From a checkpoint of a small mixture-of-experts model trained on Wikipedia.
Size: 9 layers, vocabulary 16384, 44.6M parameters.
Below are experts of layer 2 (counted from 0) of a mixture-of-experts language model. Rows are named router (the router's row for the expert), down (a neuron's output weights, with its number) and show model dimensions 0-255. Each number is 128 + 24 x the weight over its row's rms, rounded and kept within 0 to 255.
After each expert's rows: "raises" lists some tokens whose logits its average output raises strongly, later layers aside. This comes from a sample of Wikipedia text that the model never trained on.

# expert 9
router [108 136 123 154 136 139 135 107 129 117 100 118 135 143 145 133 136  71 177 103 147 150 147 130 145 147 108 173  74 141 182 138 178 115 110  97  88 119 147  79  95  78 166 104 119 140 133  79 123 136 134 141 121 159 133  88 137  87 111 104 128 127 137 127 105  62  81 167 144 162 154  98 118 116 146 110 125 125 139 101 116 120 140 118 132 153  87  67 165 127 130 128 152  95 133 116  90 146 119 121 145 104 105 133 156 106 113 136 143 106  98 146 120 110 157 124 151 160 101 133 131 127 101 126 149 103 167 118 118 147 110 102 132 140 163 116 106 125 130 140  99 117 136 143 163 107 128 152 105 149 179 126 120 106 114 136 156 121 123 116 117 134 144 134  95  92 107  95 160 116  87 138 132 147 140 138 147 156 152 135 142 136 160  89 136 122 132 150 139 130 103 149 163 111 115  96  99 101 126 144 162 120 133 156 104 144 150 166 135 117 165 176 146 126 121 130 112 133 171 118 158 155  80 137 172  84 131 108 145 161 113 146 104 141 125 111  94  86 117 159 127 133 133 154 130 112 126 134  89 151  69 174 163 150 122 121]
down1 [108 139 121 123 142 111 149 117 132 122 164 131 115 147 104 149  76  70 146 153 128 147 124 151 158 103 156 127 138 111 128 136  95  75 110 130 131 147 131 147 119 132 134 158 158 170 112 115 142  95 120 178 156  68 138 109 114 138 109 169 148 117 134 183 151  67 136 110 128 154 140 106 122 125 105 107  99 134 179 167 146  87 148 123 157 123 127 134 164  92 129 167 113 171 119 138 145 126 111 139 130 132 133 127 115 133  90 133 128 157 105 118 125 174 156 122 130 114 182 135 109 140 171 129 119 104 122 145 147 146 136  95 131 117 117 170 126  92 109 133 122 137 125 135 153 118 132 122 133 129 122 105 136 118  79 123  94 142 140 140 133 118 131 155 144  90 124 108 155 114  96 141 135 126 152 126 117 128 113 100  94 126  91 154 124 126 156 154 164 119 134  79 138 122  64 117 131 114 165 161 114 126 124  96 111 161 117 154 125 164 115 107  95 147 117 171  83 101 140 146  59 121 118 118 206 141  94 152 126 135 131 108 126 177  60 123 143 144 120 144  84 140 125 138 140 130 131 154 100 111 113 133 154 105 128  94]
down2 [132 123 138 161 136 148 145 103 150 139 109 126 107 164 128 145 153 124 156  80 157 182 122 140 159  96 137  87 110 128 145 138 150 182 162 128 150 147 138 102 135 116  99 114 158 127 138 114 114 145 129 118 146  81  91 134 135 143 120 100 141 131 136 161 125 169 148 132 164 129 135 125 117 100  69 176 148 103 109 110 149 130 125 138 163 111 156 119 134  87  53 156 150 140 130 120  77  96 119 111 116 155 146 115 119 162 117 129 114 127 130  92 186 122 146 149 140 116 136 107 144 149 138 113  90 112 129 128 136 138 100 163 167 120 140 113 106 150 127 126 166 145 112 120 111 136 108 118 100 123 121  83 137 160 172 125 131 116 139 140 143 171 131 101 155 114 139 111  94 107 152 116 133 144 117  96  91 108 158 114 101 123 152 116 110 108 120 129 124 100 168 113 117  83 155 135 145 137 100 127 132 169 131 151 128 104 141 104 102 160 174 179  83 166 145 134  78 124  89  99 114 176 143 148 129 176 181 156 119 177  96 118 120 143  89 145 109 166 141 140 103 124 100 135 135 120 130 160 125 122 133  89 141 133 121 106]
down3 [115 130 160 127  88 134 112 152 111 130  89 110 131 121 146 116 161  87  92 119 119 118 112 148 114 107  98 173 143 144 120 119 122 128 156 107 142 144 141 158 153 156  95 167 150 109 117 156  90 120 131 128 123 107 152 155 119 144 166 129 145  80 160 134 110 115 120 169 134 184  68 109 125 143 100 173 150  81  95 115 129 116 107 109 109 107 121 122 145 130 134  90 150 139 128 160  90 144 154 156 157 163 137 138 146 138 155 118 150 129 149 120 127  90 114 148 142  97 141 123 103  74 157 150  97 124 128 148 132 121 111 101 129 121 116 124 114 149 116 112 138 135 121  80 137 189 103 124 143 104 102  94 159 100  88 146  89 128 158 156 105 156 131 127 114 132 101 149  93 151 137 141 124 137 126  81 134 112 165 121 125 153 159 103 117 162 113 115 135 116 120 111 120 172 115 106 133 121  99 145 109 101  95 136  89 129  92  47 151 172 175 150 164 121 100 136 154 164 136 122 169 113 108  86 124 132 141 129 128 147 142 124 178 149 120 106 167 122 126 139 170 170 140 158 128 127  93 126 128 118 129 107  76 121 127 141]
raises: ",", " (", ".", " in", " ="

# expert 28
router [ 89 112 120 196 160  77 124 103 176 169  86 142 131 130 126 101 147 115 101 145 140 134 118 134 115 148 114 122 197 130 126 153  98 141 131 103 120 107 157 108 129 116  93 124 134 130 151 168 123  91 160 115 102 149 109 168 127 130 140 106  82 131  71 151 122 119 137 197 122 151 140 147 103 103  82 135 156 153 134 113  95 109 121 115 137 136 163 126  98 105 111 119 143 124 137 120 131 163 110 144 133 137 139 133 169 118 131 163 111 146 132 151 126 158 173 129 130 148 154 138 147  90 126 128 158 131 132 153 160 133 139  74 104  98 147 119 126 144  94 140 123 152 117 105 139 106 121 122 109 125 115  94 115 115 111 158 135 107 130 173 135 135 152 124  87  65  90 172 138  97 144 137 116 195 152 105 159 119 163 135  98 163  68 148 137 137 137 154 111 121 123 118 195 151 126 135 152 131 137 128 124 101 118 116  94 108 114 107 152 156 114 121 115 103 134 102 134 142 133 122 104 144 122 117 139 123 144 145 162 129 144  79 129 120 176 132 136 156 132 111 161 128  99 176 112 111 115 166 100  99 149 123 151 143 117 151]
down0 [154 113 136 102 120 146 110  73 102 149 105  95 117 140 145  90 123 163 118 178 149 144 134  59 153 100 141  97 120 170 126 184 101  89 146 134 111 123 145 115 129 130 159 180  88 125 118 133 121  88  91 128 146 122 101 147 135 154 137 138 141 112 108 104 132 141  88 111 142 127  98 145 136 117  98  85 129 125 121 127 113  82 113 139 102 128 128 159 121 179 128 159 161 127 128 148 116 125 126 135 103  92 115 102 121 102 126 125 157 115  90 110 155 127 143 147 170 162 164 146 121  77 181 117  98 106 155 123 152 158 145 161 123 125 135 145 141  75 134 134 123 149 130 123 156 173 132 140  92 102 100 151 115 110 100 164 121 169 138 117 132 142 165 125 120 146 124  90 132 136 171  78 150 138 151 157 129 141 148 149 130 106  83 106 113 114 110 137 184 101 117 151 158 117 170 148 128 125 106  93 115 144 105 141 152 101 139 177 129 139 110 117 138 113  98 163 159 151 145 113 123 131  96 159  77 158 136 113 104 135 103 126 103 119 122 104 109 162 108 125 131 135  90 147 152 142 131 155 142 135 174 140 134 157 131 117]
down1 [105 175  75 134  97  90 142 128 106 129 119 110 126 110 134 134 145 139 132 155 142 130 115 139 132 122 128 115 118 126 135 150 106 144 128 132 176 123 172 150 182 104  99 130 126 153 144 130 150 148 134 153 147 199 132 123 108  97 129 100 156 110 127  94 123 111 103 171 109  62 140 129 124 110 125 149 142 136 138  85 122 110 188 110 132 143 113 167 188 158 168 133 122 175 137 126 122  87 104 111 128 110 172 132  94 122 134 140  94 126 105 132 110  71 120 100 103 179 116 118 133 117 154 147 138 132 134 168 147 126 193 106 135 128 143 108 153 122 128 120 126 148 133 127 111 127 151 141 150 146 113  95 107 147  98 129 127 114 151 100 139 141 128 140 118 123 104 135 136 127 117 133 122  99 124 126 132 139 164 150 140 104 143 122 170 144 113 175 201  88 127 124 124 154 132 130 124 116 150 139 140 143 127  98 122  99 121  93 147 149 156  97  73 136  87 134 125 139 158 165 134 164 139  96 145 109 116 154 152  93 127 167 111 137 127 141 161 137 107  92 139  71 164 126 153 114 102 128 118 113  62 121 136 104 126  76]
down2 [152 100 201 149 102 139 101 110 149 125 192 118 109 136  99 131 131 135 141 138 102 103 115 101 121 107 112 177 113 107 102 176 124 124 118 104 108 124 144  98 139 123 161 133 155 122 143 126 120 111 130  91 137  94 118 149 125 112 152 137 163 113 126 183 184 116 101 127 130  76  97 110 121 110 172 125 109 124 142 152 123 128 115 161 149 169 136 146 119 121 138 152 108 102  85 125 114 190 105 111 137  83 126 105 150 118 134 153  99 158 120 154 118 169 151 151 141 148 126 102 117 106 160 146 119 127  97 116 111 169 112 123 146  97 126 129 124  71 124 113 133 124  98 111  90 113 128 133  88 141 109 140 103 124 142 181 137 117 116 116 101 154 154 115 152 107 161 153 109 112  97  90 115 116 130 110 128 140 148 114 125  80 148 157  81 125 124 113 128 139 156 140  89 155 143 178 126 123 110 149  99 130 100  62 136 135 100 107 153 109 159 116 183 132 113 114 154  70 159 140 141 140 114 110 155 107 153 125 129 122 131 102 132 140 129 115 134 100 189 130 130 147 118 110 123 118 152 150 122 160 134 165  97 142 156 158]
raises: " the", " play", " see", " be"

# expert 0
router [129 131 170 130 168 135 105 192 140 126  99 110 133 121  84 121 159  90 147 136 144 142 108 152 144  82 115 154 131 143 148 125 147 123 124 162  89 132 156 113 118 106 134 149 109 166 120 114 141 141 152 136  91 110 122 131 130 154 110 169 121 157 127  93 111 103 129  72 108 134  87 124 144 128 147 120 120 166 160 130 117 172 129 104 102 105  98 154 102 117 154  98  85  80 113 133 159 142  88  90 121 126  96 111 109 117 115 124  91 136 116 105 134 125 130 127 142 101 160 104 109 169 162 107 135 151 174  98  95 120 115 136 116  92 130 139 139 127  71 135 165 119 121  90 109 118 136 137  95 119 136  83 146 138 124 129  91  97 115 160 171 115 141 137 110 169 135  96 200 125 129 116 150 129  99 132 118 124 129 107  92 128 131 124 116 177 119 122 155 162 128 123  96 132 109 177 173 141 102  95 138 134 106 119 116 148 105 145 125 147 107 171 167 142 156  99 116 149 141 146 152 101 119 104 116  84 115 136 160 123 108 131 116 111 166 138 111 100 130 124 118 108 174 118 114 126 132 190 141 117 134 108  70 142 112 102]
down0 [144 124  99 136 103 118 109  66 104 147 163 121 107  94 110 102 124 169 138 103  91 119 106 146 157  99 127 131 141 149 102 120 130 134 140 112 139 161 156 142 211 179 155 131  94 128 105 134  97  80 124 121 132 113 135  83 115 136 149 157 171  86 111 103 151 140 133 145 143 115 166 138 137 124 131 102 128 128 104 161 101 111 107 164 144 142 144 127 133 103 111 136 120 111 131  97 127 126 173 175 121  90 132 108 154 109 147 122 141 140 133 133 154 125 120 125 139 100  81 107 142 124 114 120 114 108 127 165 175  97 109 140 135 129 140 112 128 127  81  93 120 154 119 113 166  94 157 176 139 144 116 161 146 129 124 158 107 172 143 125 127 186 142  90 127 160 144 133 136 109 185 136 104 114 112  66 119 179 114 129 114 117 131 127 130  82 119 107 114 122 142 143 110 113 148  99 127 177 141 113 176 162 128 153 120 113 136 116 120  97 155 119 156  77  88 106 118 148 129 132 140 137 134 139  70 147 147  93 134 156 168 135 114 108 128 122 147 132 132 137 124 171 156 119 152 138 142 112 143 108 105 117 118 108  81 169]
down1 [131 102 135 106 143 158 112 105 135 135 156 116 123 151 159 129 148 138 128  62 137 134 123  86 101 128 132 106 162 162 104 118 131 151 113 139 150 143 156 138  88 128 181 139  97  95 135 125  97  81 159 117  76 109 137 112 171 121 122 142 126 164 155  62 143 126 120 103 138 115  80 113 148 124 114 127 140 150 154 137 104 122 121  87 140 120  77 119 109 132  72 110 101 110 116 147 148 136 157 108 132  97  89 118 140 107 140  97 157 130 122  76 151 144 121 121 136 115 137 105 110 125  99 157 171 193 158 142 100  86 130 119 138 112  78 134 175 113 143 158 115 159 152 117 116 124 125 104 149 144 147 141 160 129 142 152 118 103 156 102 140 101 103 113 104 146 116 108 116 107 137  96 115 160 139 138 137 108 117 127 149 137 126 127 144  96 176 166 157  62 137 150 144  86  95 122 173 127 133 118 114 111 141 102 121  95 100 113 118 139 142 134 134 139 131 161 140  96  97 125 135 161 115 159 127  61 117 138 148 115 128 138  72 104  89 108 122 119 117 158 146 119 136 110 107 117 125 126 133 148 144  84 118  82 120 124]
down2 [122 135 114 101 116 155  90  85 124  98 127 127 135  77 126  98 174 159 142 106 141 136 145  93 130 173 106 129 102 197 103 128  87 118 138 153 119  97 166 120 157 140  93 143  91 118 130 125 156 113 146 112 124 140 107  70 122 129 163 130 151 171 128 103 110 120 139 148 129 168 102 112 160 134 127 116 120 122 118 151 130 130 116 179 124 132 122 107 126 126  95 134 105 167 125 112 109 105 141 134 115 124 159 148 141 155 174 115 136 149 122 123 109 139 129 124 133 131 126 138 125 135  80 177  85  88 118 132  79 117 161 161 154 114  59 122 160 127 132 122 146 123  81  93  97 135 136 166 118 119  92 135 119 156  93 108 139 143 111 125 108  96 147  87 111  94 122 176 160 124 119 129 131 165 107  93 152 108 137 106 155 156  68 125 154 180 139 140 119  91  96  99 166 157 117 105 126 121 118 112 100 118 122  85 118 175 149 118  99 126 112 125 109 138 127 126 112 164 102 164 135 157 157 128 142 159 148 124 105 101 149 125  94  93 151 120  99 133 161 107 126 130 140 157 120 108 152 145 136 107 164 104 117 107 122 120]
raises: ",", " to", " for", " in", " from", " with"

# expert 42
router [105 112 118  89  84  77 177 133 124  87 120 147 121 174 138 132 130 160  69 126 138 139  87 148 117 126 128 144 156 114  83 177 130 172 133 118 120 108 134 121 136 118 154 134 117 105 117 137 106 161 111 136 139 119 115 128 124 125 137 113 142  86 128  75 160 166 162  85 119 136 132 137 159 118 162 120 140 104 144 136 116 113  99 123 108  84 121 136 112 114 111  89 121 124 126 169 138 126 140 139 146 108  92 109  94 126 149 119 103 120 122 125 123 126 125  90 119 108 126 136 105 126 111 130  70 132 111 162 142 139 161 121 145 129  91 153 123 118 120 141 134  96 109 147 113 125 113 107 116 112 131  95 119 134 155  86 149 125 171 169  81 130  87 148 118 125 122 146 141 154  87 124  69 132 101  63 124 132 162 163 163 136 117 135 120  98 141 127 122 108 107 162 119 145 153  98 121 109 104 161 118 144 156 143 154 122 120 151 139 102 103 108  97  92 173  99  96 140 115 129 138  71 180 120 127 144 126 127 116 108  94 119 162 143  92 126 135  74  98 124 129 166 136 155 112 131 121 144  80 127 167 122 155  59 110 120]
down1 [121  98 128 113 150 181 104 149 136 124 138 112 133 149 142 113 112 114 100  97 124 121  98 119 128  99 112 118 108 150 192 131 116 118 115 122 153 116 106 162 105 116 165 112 148 150 136 134 144  53  86  85 148 140 107 145 142 151 148 140 115 112  97 112 133 135 128 155 124  94  89 132 103  89  82 112 154 149 134  83 121 146 124 126 156 155 137 119 141  98 118 141 150  94  89 138 126 142 147 115 102 158 151  86 160 133 139 132 119 141 151 112 115 112 130 124  93 116 103 134 115 141 133 116 165 130 153 112 130 150 135 164 100 162 101 123 167 124 101 119 177  72 121 164 134 117 145 161 121  82 145 160 109 110 172 114  91 122 116 158 167 148 120 108 132  91 142 113  83 144  96 141 195 135 116 148 102  95 129 197 122  81 162 157 116  92  97 115 131 126 134 162 116 121 126 113 117 133  99 163 110 152 154 148 112  95 103 112 129 130 121 158 153 112 123 128 129  87 163 110  95 149 174 179 131  84 137 126 134 110 124  96 167 116 136 123 113 107 152 145 160 142 124  97 152 112 108 152 147 140 141 130 150 133 140 123]
down2 [154 121 134 129 111  87 113 127 113 162 115 145 115 103 122 108 128 121 119 109 153 168 129 158 165 130 129 155 134 102  82 151 106 151 164 125 139  92 102  86 115 161 140 143 109 138 111  94 100 105 126 120  86 108 119 127 130 101 118 192 114 159 143 116 102 122 138 128 123 145 120  95  88  97 118 115 150 145 119 124  99 113  95  96  77 128 122 150  94 148 136 155 111 117 167 146 140 124 151 135 160 173  92 140  99  75 145  91 135 117 141 137 111 135 147 102 159  96 125 114 109 104 114 115  88 167 146 104 172 100 115 141 155 149 128 146 147 118 113 146 142 130 107 115 183 145 140 117 152 115 176 125 138 110 105 145 181 134 115 126 114 138 147 133 157 146 129 127 111 130 107 139 150 127 139 139 118 112 168 167 116 119 175 122 103 109  99 107 103 163 127 131  90 121 126 147 128 116 104  77 109 114 148 127 122 140 117  94 137  83 154 160 200 142 147 121 132  95 123  97 113 128  93 192 127 134  91 146 114 114  77 120 112 137 136 127 126 118 165 172 116 113 122 151 117 133 150 103 140 186  81 116 137 150 118  73]
down3 [113 132 160 102 100 147 134 115 170 148 116 139 153 127  61 127 123 152  87 165 115 101 168  92 149 117 161 143 105 129 153 125 155 154 120 133 104 128 147  94 147 161 115 128 161 101 120 106 114 126  90 114 121 170 136 168 121 162 118 196 127  91 113 147 155  82 141 113  89 146 133 111 103 132 109 107 134 102 106 127 113 179 129 132 153 150 146  96 122 114 162 164 158  93 125 133 121 152 104 150 141 161 125 103 127 192 102 147 142 143 166 134  94 112 129 127 110 110 150 101 155 163 142 120 133 149 136  83 118  96 140 138 144  71 152 129 135  87 142  99 148 127 128 117 138 137 145 114 112 130 120 121 100 134 120 123  83 105 102 150 133 133 124 133 112 139 137 155 130 166 134 125 131 128 155 130 101 122 148 151 153 110  87 133 117 177 112 134 121 161 102 126 135 161 143 166 163 116 112 107 166 106 125 105 134 131  79 179 106 163 158 112 138 141 122 139  91  78 120  64 125 101  93 115 151 118 156 135 140 142 140 116 122 111 124  98 117 153 169 110 111  99 160 101 131 154 148 117  93 121  71 107 126 130 155 123]
raises: "th", "000", "19", ",", " million", " acres"

# expert 8
router [121 129 122 127 120 161  81 120  60 128  91 122 101 103  76 127 129 118 108 163 162 165 127  76 116 129 117  99  79 114 154 170 129 144 118 135 138 179 135 100 132 128 101 127 112  90 104 119 109 140 127 110 119 146 124 148 111 154 121 147 125 139 129 140 119 155 178 145 106 136 170 113 134 144 100  55  92 119  98 150 121 125 142 113 124 119 122 110 161 164 145 131 130 139  76 108 121 122 133 136 128 161 106 154 199 123 105 123 108 132 167 108 143 120 136 139  91 126  89 137 126  98 146 133 118 104 153 135 156 100 148 139 164 120 134 129 115 119  80 162 103 107 127 136 140 121  98 107 141 138  69 133 127 141 185 128 155 104 152 120 118 171 118  69 143 123 113 151 113 166 149 156 138 142 109 164 134 144  95 112 106 174 161 103 119 112 135 146 112 126 146 116 113 162 147 135  93 113 144 151 129 122 121 149 123 142 130 124  81 122 161 150 158 132 143 131 118 115 125 136 115 139 118 131 119 123 137  98 101  76  94 134 117 168 122 102 153 128 129  86 155 119  86 136  81  93  92 137 182 146 122  99 113 148 153 126]
down0 [165 102 152 122 156  92 123 118 138 119 130 169 112 138 162 161 149 133 149  95 119 140 112 126 127 114 115 118 134 159 101 105 110 167 135 158 137 152 107 187 133 110 109 138  98 163 103 140 128 108 106 155 125 102  99 130 127 145 134 119 110 145 104 142  92 135 118  90 108 107 137 145 138 140  99 120  97  85 133 137 158 153 176 149 128 134 115  52 143  83 130 131 147 162  90 113 142 135 111 163 164 144 110  92 141 127 173 190 162 132 155  88 119 102 189 144  99 139 106 122 130 129 107 125 135 153 116 156 152 150  94 149 121 180 137 128 142 109 139  67 105 133 117 106  91  99 149 148 121 137 138 118 137 122 124 144  98 127 150 103 132 147 147 104 138 138 111 114 110 138 127  66 166 128 132 166 145 174 128 137 129 127  90 134 143 177 148 137 105 141 185 123 107 128 114 125 184 135 103 160 136  92 105 131 141 140 110 152 122 156 101 127 111 152 119 122 152 166 110 116 134 140 122 145 109 145 176  99 171  82 103  80 123 137 133 152  97 111 108 138 120 143 119 159 100 100 146 130 142 137 127 127 132 138 172 146]
down1 [123 115 120 161 125 134 114 140  96 125 135  87 123 130 136 117 151 144  78 130 102  85 171  95 158 154 156 201 108 143 162 118 121 120 101  99 138 129 117 124 121  93 130 133 152 129 130 122  94 158  98 113 138 153 140 108 129 111 116 144 142 109 127 170 107 141 145 132 167 125 149 136 125 120 146  88 117 117 102 139 138  97 130 130 120 137 126 145 140  79 143 140 116 166 139 178 132 131 131  95 145 126 145  84  83 143 141 108 108 141 125  89 115 117 109 119 159 147 150 107 149 153 124 151  95 113 156 122 107 139 112 169 137 119 129  91 138 107 154  83 157 104 169 146 167 126 112 151 143 112 148 115 128 146  98 152 150 128 118 128 117 102  52 155 112 108  89 134 105 162 137 135 115 163 141 121 149 140 109 101 138 137 109 114 167 138 122 162 158 130 129 138 146 154 142 132 128 136 115 139 115 131 129 192 113  65 139 150 127 111 158  99 105  92 113 139 114 106 129 134  89 136 132 155 107 138 100 135 124  71  97 117 123 110 166 129 116 217 171 198 134 145 112 112 187 134 135 138 147 129 114 123  94 131  98 144]
down2 [148  93 105 201 142 172 143 111 132  91 171 177 115 160 105 124 100 142 125 141 102 153 158  99 112  94 163 107 129 136 135 184 146 112 166 160 136 127 157 111 145 106 118 102 136 141 193 184 106 133 119 142 146 101 134 132 164 102 155  97 132 138 159 114 151 121 111 165 114 130 122 141 173  70 167 135 147  80 157 150  94 147 127 173 137 113 112 117 151 162 120 114 114  99 130 131  98 134  76 108 134 123 151 107 150 135 145 125 121 129 151 159  75 147 146  89 143 101  97 166  94 102  94 108 156 133 164 121  99 129 150 102 131 139 137 116 112  89 150 102 153 129 127 164 109 107  96  99 124 160 138 114 104 103 159 139 172  75 168 151 111 130 170 136 125 110 116 154 121 128 112 114 146 137 141 120 129 172 137 156 113 110 127 125 141 127 150 134 125 146 135 123 175 118 139 179 143 112 129 129 149 114 111  93 172 131 110  97 125 129 110 107 141 154 147 139 122 113 135 152 129 119 118 132 104 123 125 105 122 129 106 136  87 143 114 135 179 145 127 121 139 107 102 158  78 142 113 135 116 113 116 136 141 141 133 159]
raises: " the", "ce", " a", " he", " in", " they"

# expert 30
router [131 153 115 148 122 123 103 140 120 141  98 147 131 135 138 114 137 123 133 129 108 126 180 179  90 151  99  84  94 116 108 161  70 115 143  89  80 143 138 157 135 102  93 156 135 121 157 131 150 176 149 170 100  93  84 133 130 130 146 131  94  97 133 114 147 121 129 155 173 145 130 125 155 170 149 153  91 127 143 105 122 119 106 109 175 154 104 111 164  92 111 104 162 137 109 110 139  98 115 134 182 100 136 137 121 136 113 144  75 159 124  68 142  80 117 149 132  91 128 131 172 117 107 118 105 151 109 117 150 130 129 132 136 130 103 106 147 109 119 176 124 110 113 140  69 134 130 130  83 140 160 121 128 113 136 163 130  92 117 123 126 137 137 103 109 139 171 139 124 118 101 151 106 129 151 110 108 144 125 132 119 115 115 122 208 146 107 151 125 149 162  99 122 146  98 157 120 111 104 146  86 128 108 115 103 137 116 148 173  79 123 118 167 126 157  91 135 126 172 130 116 150 119 103 141 132 126 123 139 118  90 133 133 140 144 107 128 148 164 119 100 156 133 134  97 121 130 141 159 124 101 174 108  77 138 134]
down0 [153  73 165  98 107 110 127 170 110 138 168 130  97 116 168 100 133 148 133 129  89 123 145 133 154 171  86 121 151 130 111 107 148 135 120 162 148 134 117 131 125 139 147 110 156 113 118 106 149 146  82 135 150 135 151 154 136 139  95  82 117 133 100 100 111 190 144 149 141 125  83 136 111  91 190 144 172  91 178 129  92  98  99 120 108 127 178  61 104 106 128 123 131 114 123 148 115 130 141 105 143 133 125  84 118 131 155 131 126 130 128 159 100 114 138 146 114 127 172 107 133 106 122 115 160 129 106 128 131  71 148  94 158 120 144 121 135 179 109 136 138 131 166 131  59 122 114 116 134 152 113 164 101 148 141 114 136 122  88 152 164 156 138 122 141  81  95 150 145 142 130 102 107 114 118 121 116 111 156 157 121 114 150 152 112 154 147 112 124 140 139 156 107  99 125 152 144 100 100  99 102 110 130 160 133 159 157 156 146 145 141 134 115 101 125 126 147 106 153 185 110 133 125  98 120 138 132 117 101 134 132 122 109 125 105 144 123 158 121 149 182 140 149  93 133 135 106  63 144 104 135 127 145 119 133 172]
down1 [123 152 142 116 115 112 138 124 103 123 106 127 151 144 157  86 127 123 129 131 126 142 170 151 125 139 124  97 104 106  95 127  80 171 110 103 110 151 126 133 108 138 157 109 113 122 120 111 164 158 183  68  96 153 153 111 104 158 116 106 149 142 150  99 136 147 137 108 131 159 122 104 169 144 161 109 171  92 115  68 121 116 135 128 184 139 114  94  91 112 160 123 123  90 108  96  81  94 130 144 115 128  87 164 132  96  94 110 119 112 135  92  96 126 126 116 147 148 140 127 134 108 153 117 113  92 122 121 130 127 123 119  73 142 106 155 102 120 171 117 158 134 107 138 105 106 133 124 133 145 147 134 126 113 106 160 102 149 107 124 147 144 136  83 139  89 133 162 142 132 153 146 166 138 112 152 139 103 156 163 110 143 133 130 104 131 128 163 149 102 126 168 108 130 103 134 126 134 152  84 100 150 137 124 168 130 160 150 139 146 145 146 133  61 141 168 109 126 113  88 177  68 118 134 102 116 141 149 124 120 104 148 106 173 113 135 134 127 132 100 112 125  99 167 145 164 129 124  70 103 124 104 149 182 119 121]
down2 [133 142 116 113 158 100 140 119  94 130 161 102 175 141 111 166 106 166 139  97 151 121  96 117 114 118 112 117 127  94 136 147  89 141 123 131 103 139 149 136 116 116 150 143 133 131 141  93 146 124 136 145 150  87 127 114 122  98 167  56 175 138 133  84  78 165 105 149 120 111 118  57 138 113 155 111 135 183 156 123 112 181 124 132 107 116 115 150  99 127 127 132 106 117 110 125  81 123 141 109 152 165 121 138 128 140 147  85 171 133 102 130 147 123 140 129 137 109 135 136 134 131 142 157 128 156 124 167 129 140 129 115 131 101  88 145 105 124  96 125 158 121 141 125 144 113 126 148  67 146  57 106 132  94 128 109 172 118 128 126 143 133 152  96 130 183 116  95 151 107 120 106 133 120 143 101 137 115 117 131  80 121  82 133 132 116 139 141 107 140 127 137 118 112 132 123 155 102 100  90  84 123 116 152 124 137 139 123  70 130 157 142 138  98 106 138 138 136 158 160 106  97 140 144 114 135 130  99 161  96 159 150 123 117 114 105 158 135  96 139 139 194 104 109 171 121 149  97 198 145 137 120 154 139  97 115]
raises: " the", " a", " an", " its", " their", " some"

# expert 27
router [189 143  96 138 139 104 129 113 130 119 113 111 144 149  97 170 121 120 146 110 134 149 106 126  72 113  89 128 112 125  99  97 164 134 103 133 120 157 106 110 141 137  91 140 139 108 131 123 154 119 134 126 157 115 136 117 142 122 112 100  97 156 105  97  84 128 118 147 119 102 154 163 156 132 156  66 141 125 110 142  84 105 155 106  78  99 121 119 147  98 119 143 170 142  91 127 118 108 100 110 115 162  89 128 123 137 131 129  95 144 108 121 113 109 146  89 126  93 101 147 126  86 120 105 113 144 125 138  97 110 111  93 168 182 150 118 126 167 104 110 128 141 127 160 134  70 147 131  98 154 109 184 121 105 114 168 128 172 137 126 122 129  95 147 171 137 171 115 102 115 124 160 175 114 167 165 119 172 100 178 144 150 115 109 128 114 158 126 148 153  96 145 110 130 152  98  91 135 132 136 102 121 134 147 126 133 106 136 186 134 169  94 129 143 139 117 124 116 146 115 127 121 131 133 143 120 133 152 133 137 155 128 142 131 119  82 160 140 123 132  91 109 116 119 134 200 135 153 127 144 160 104 102 153  79 141]
down0 [ 90 121 110 133  88 138 146 153 138  93 122  78 124 132  98 134 162 131  59 114 107 162 118 155 127 103 153 129 151 150 125  82 172 128 115 110 140 153 107 134 110 106 127 107 160 139 137 125  87 110 181 118  95 132 156 137 168  93 103 153 112 127 164 124 144 121 121 134  95 135 149 147 123 151 147 106 127 101 123 153 140 113 103  99  90 135 146 109 121 145 176 133 148 141 119 126 108 141 104  95 106 134 114  83 105 103 157 101 127 124 113 149 116 119  87 130 142 104 157 109  95 156 156 114 138 134 133 148 131 150 131 127 125 127 132 132  93 105 129 128 150 162 135 109 115 170 152  71 127  89 157 136 139 125 116 116  84 128  96 120 130 127 117 163 168  59 159 156  92 152 138 126 145 107 165 109 100 107 145 133  83 124 114 147 149 104  92 114  99 136 108 166  90 153 115 151 104 128 141 176 105 122 161 128  92  92 134 132 138 190 169 128 117 118  81 128 134  97  91 123 163 146 147 125 117 101 135 154 135 113 109 182 149 146 113 148 129 169 103 115 151 111 103 171 124 112 161 150 116 152  99 114 151 142 143 138]
down1 [111 107 134 139  72 122 151 107 120 109 122 120 114 121 124 118 123 119 148 135 119 146  93 134 115 122 109 128 154 119 165 125  73  99 158 109 132 117 107 162 148 103 150 130 111 152 146 152 120 117 130 143 154 149  88 159  90 165 109 124 145  95  99 177 194 152 138 148 119 122 120 151 113 147 156 126 170 128 130 175 106 171 143 131 118 111 104 110 145 152 175  96 147 175  96 147 177 159 110 100 117 156 123 126 150 145 136 169 117 121 140 134 132 129  73 144 135  81 112  94 142 128 170  92 154 124 149 148 140 123  97 120 133 118 147 130 123 134 146 104  99 110  96  89 125 134 146 143 148 137 126 102 159 151 122 138 167  93 142 117 147 109 121 123 141 126 114 157 109 127 145 151 146 113 128 167 137 126 118 147  87 160 107 121 151 136 137  88 131 158 134 134 135 152  94 165 125 105 106 163 140 140 162 143 105  91 100 121 136  90 160 162  87 154  96 127  96 122 141 141 177 102 129 130 118 138 110  93 153  93 110 103  97 177 112 161  87 166 101 100 154 174 169 134 136 110  99 131 101  79 138 127 102 140 160 122]
down2 [108 154 149 162  79 122  97 188 163 111 164 143 140 124 159 134 118 136 115  92 153  99 163  86 135  84 124 155  99 118 105  81 148 121  95 117 116 119 144  83 107 128 175 104 142 144 145 124 113 144 146 136 115 138 148 114 142 112 121 157 113 128 131  95 133 109  99 131 139 129 133 106 166 125 127 126 124 135 142 139  98 128 151  95  92 118 128 111 150  98 156 126 131 129 117 138 142 139 120 134  92 154 121 149  92 149 160 134 146 131 112  84 146 109  97 115 133 100 113 130 124 111 146 141 143 135 125 127 159 133 116 143 122 143 125  85 119 126 124 132 153 146 114 112 134 126 127 138 138 107 130  92 116 166 130 131 124 149 113 113 121  87 105 146 131 178 163 158 164 153 121 107 120  79 154 158 134 179 184 142  78 100 144 139 151 133 139 153  71  86 114 160 103 137 166 182 103  92 134 103 106 139 104 129 121 110 119 150  89 158  87 143 146 136 102 150 130 156 132 137 138 107 116 114 105 144 159 167 128 101 104 141 109 104 122 102 102 117 119 161 124  81  86  86 147 118 165 169 140 162 124 147 198  96  73 110]
raises: " in", ",", " to", " of", "."